From a checkpoint of a small mixture-of-experts model trained on Wikipedia: 9 layers, 96 experts in each of 7 layers.
Below are experts of layer 4 (counted from 0) of a mixture-of-experts language model. Rows are named router (the router's row for the expert), up (a neuron's input weights, with its number), down (a neuron's output weights, with its number) and show model dimensions 0-255. Each number is 128 + 32 x the weight over its row's rms, rounded and kept within 0 to 255. Numbers have three digits each.
Before each expert's rows: "comes after" lists some tokens at least twice as common just before its tokens as in all text; "gets" lists some tokens that make up at least twice as much of what it gets as of all text. This comes from a sample of Wikipedia text that the model never trained on. Tokens count by the router's weight.

# expert 50
comes after: "-", "–", "/", ".", "'", " +"
gets: "2", "1", "3", "9", "ed", " So"
router:075100157180074155183116137081159116150151129114132159137129074161099122125116115088124102090158164097085133121147111185125075076145121101134081103134179156147143132108111146125131112100100124092125143154103128097126106127194161193118122144188136134135124109102134152105125096084166137116103114082107159163099211149090155176119120132122112100059109138070168107106105153072126113241087180189143176196076096148120107143066110099156078122190086144151144080115127149140160142091055151152154175147141148162149160182118165149111183122171161172128145164137087109189092090121167128108109154144099144120199155130123094138115128087073118188114078112142117144108156109127114124156122118091143123161095110103144175127142130150101132073131154178180162160180168092156081115123097077
up0:152126160121084133143122107139119089094173094130145077146135126149146142096046141103156072056123131094097141161103078082131115097142155095116108191119123111095133160150147168126163118148157111140093128199117142189087082173122077142123075115148102188083195086118130114136128098184126148109121077139072110158115113102141123177095131122103178090062141127128164077148123235053121122183060160165050116135135129124148089169136113089138169133141147091094167119099159151138148116109123139106151185100106128152080181130142110146136109140089157156153145141127153134063128097149074106180164118178135069099123125091080133174073117132138160140156131072164091123138056100132136141134136159122180180101113146164094144060131185116169119130149141120159100159114175104140157091126083137
down0:041149088145136148189119202097100101124190196131010132125103167116109132093099132049169170145128136167131107113102076118173159137121150174152146091162090184105093087098156153107139105100157115097104145146119102150099191141125171149170159124151147098128083122142120117121140147121185143151116078109166132096143191122099151115125069179121131169094188140177129122161138143077137116107166134115187133122129136113146192168105106174096096155126159144152083118179156113151127122132125071186135128143136072156122077125101210093127098175126161155111119126082115090096123123156136143129078162210154119131139160119127107085127131069109153123096098141116170100113118174096087079148104156182135055126150123143133162126071116141114130061142135148108140124123086094128177102075160130

# expert 51
comes after: " of", " in", " at", "ed", " to", " from"
gets: " the", " by", " for", " from", " with", " The"
router:103158113126081137167119106158121113164133120128104123080165112111175090118123053118152142105064119117166145112162104131099255096154085166103166138145117112115132089151070172072181064116109167117193153118126124128108151149150131161121116063223126110114101163143081093126154114123103139113138156120128121140138136236185136127126168125115121143110107033125163132162070110110128090141124120123205135124083124094156225140134150118064124125128097154164113155119112139127151122128123130146133105162132093164172069133113152144091122141093139164113106140147110161164111186103101120114135132126122144114120106130160123107169152114099114145148123136133166098157149108104142139117143138146092149116062168092149163106076156095109072162119119151181118143159036154115156169145097112
up0:171130109092139121106124142090110150130103136141131152151103102139140110148110131163150206113138165144158026181165166117139103158129141134143124107097134141121130129161127127117089184142157134101134189141090119130060172085108090125127115223196120103147135172134107150105169142080138108135106087189145148097156129132180148202088146135131129062150080149107117131162185158142080109205144098137108148112155168149129127159132143163168115141082157143134211085121180115158143151136122149141120137128126105079119152118069127162187148094088131097072138169099127148102128093192101103150155139102160155183158201074036111171169114099118132086112117097123084183134086171113123157133128100129153105186170115086109126192089132070136191150121126160157154094093123103140118125200109122
down0:147143163151160128170142144017141150134090172112097104129170124126108085130091140128086099241089126107097107138085101172078089155090121079129128110176112141118085173139141137124140135141098151072142124175109088128127112073169143134159152118096103161169122115066109157087140151115127043064116134105130147130090198108120156132133122123086128084155133158170129130101109064119105178105194128158104143124109131190097160080171111169186177145152140133173169094111110130127171114151102122133073145094158090155131114061126126111106128102095123106148145095040104134052158146166139185084141196145167089150112184159129133169121152057129123105090116107103145132068146127078154150150133139133123154164119134143152154161132129174114061152094139106164148110092142101142085179114097149

# expert 62
comes after: " of", " in", " to", " at", " on", " for"
gets: " the", " to", " The", "The", " into", " would"
router:133128131154120083192146121109143152109088189134076123119133146166126141153128154080150143147019128177093151068110169117110084084139124107113106140116146166139079165100115131163150122136127230133137166142141131100105147144146102147123133119092134125135132134140118127122125106126111129082143140119125126122128153255111169137135148166090145125174113019144150150136109112122161138128128147113130117113146145151136145127126104154141169116149117151178129169129154143127128144137117091165108096113137139155124176114151122131119166111183117137123113108100152144149163098114114127130106077146131122117084228122110142137125141133165144121153131149111132102109089142110125118131255145094107128124137181130097115115152114133124092167122103109126117112115050086073106108130140098
up0:158143127135105125120087086125077130072118125134147128133119162126096110122127170159098164080131080164176125162109130128096107144106140148118140130103138132161129192168170113099125123164129140152118140128094119121151193157081149152156071158149111175136166116188117085121169098140106172121105077164069123143127150129200141154163153110108093136091121144165123163204109150142117188134107174126117122098157134162098079141159115147122203140139113088099163125224105117090198138130138101087127118132163048166118097109148106169209074072122146160108095198134038077191154103110071070174097092090173098116112149139147127181129097106170090124083065136189093098071108140080137151087117095162123167150110140115102105137118115092098122115134163167145108114141126146106094168183128096
down0:140112167126116167155155127137111148183129097054093196102060146130218114085100096139122121182145124145122103126119029146114168062163127115122150140140120112153148089131109050129152133193124167127131129147140157100113115121169097078086146065123155154104149124111105120074110147175171127192145133119121157157118060147108100110150117081109089048156160187109105114104111116091157111147114100099053115123179121114142099121084134179174111104093126141035109118142105179120093146147104089115133138094120104092133180174140087107147116103158095137133116118166131081163097119072096134102193144130146096144130108141117112150091161127084092100099145098141112140157102040156154111129099164100106133071149105146092110086161113131082116146091082119140097184062112125101194111104074139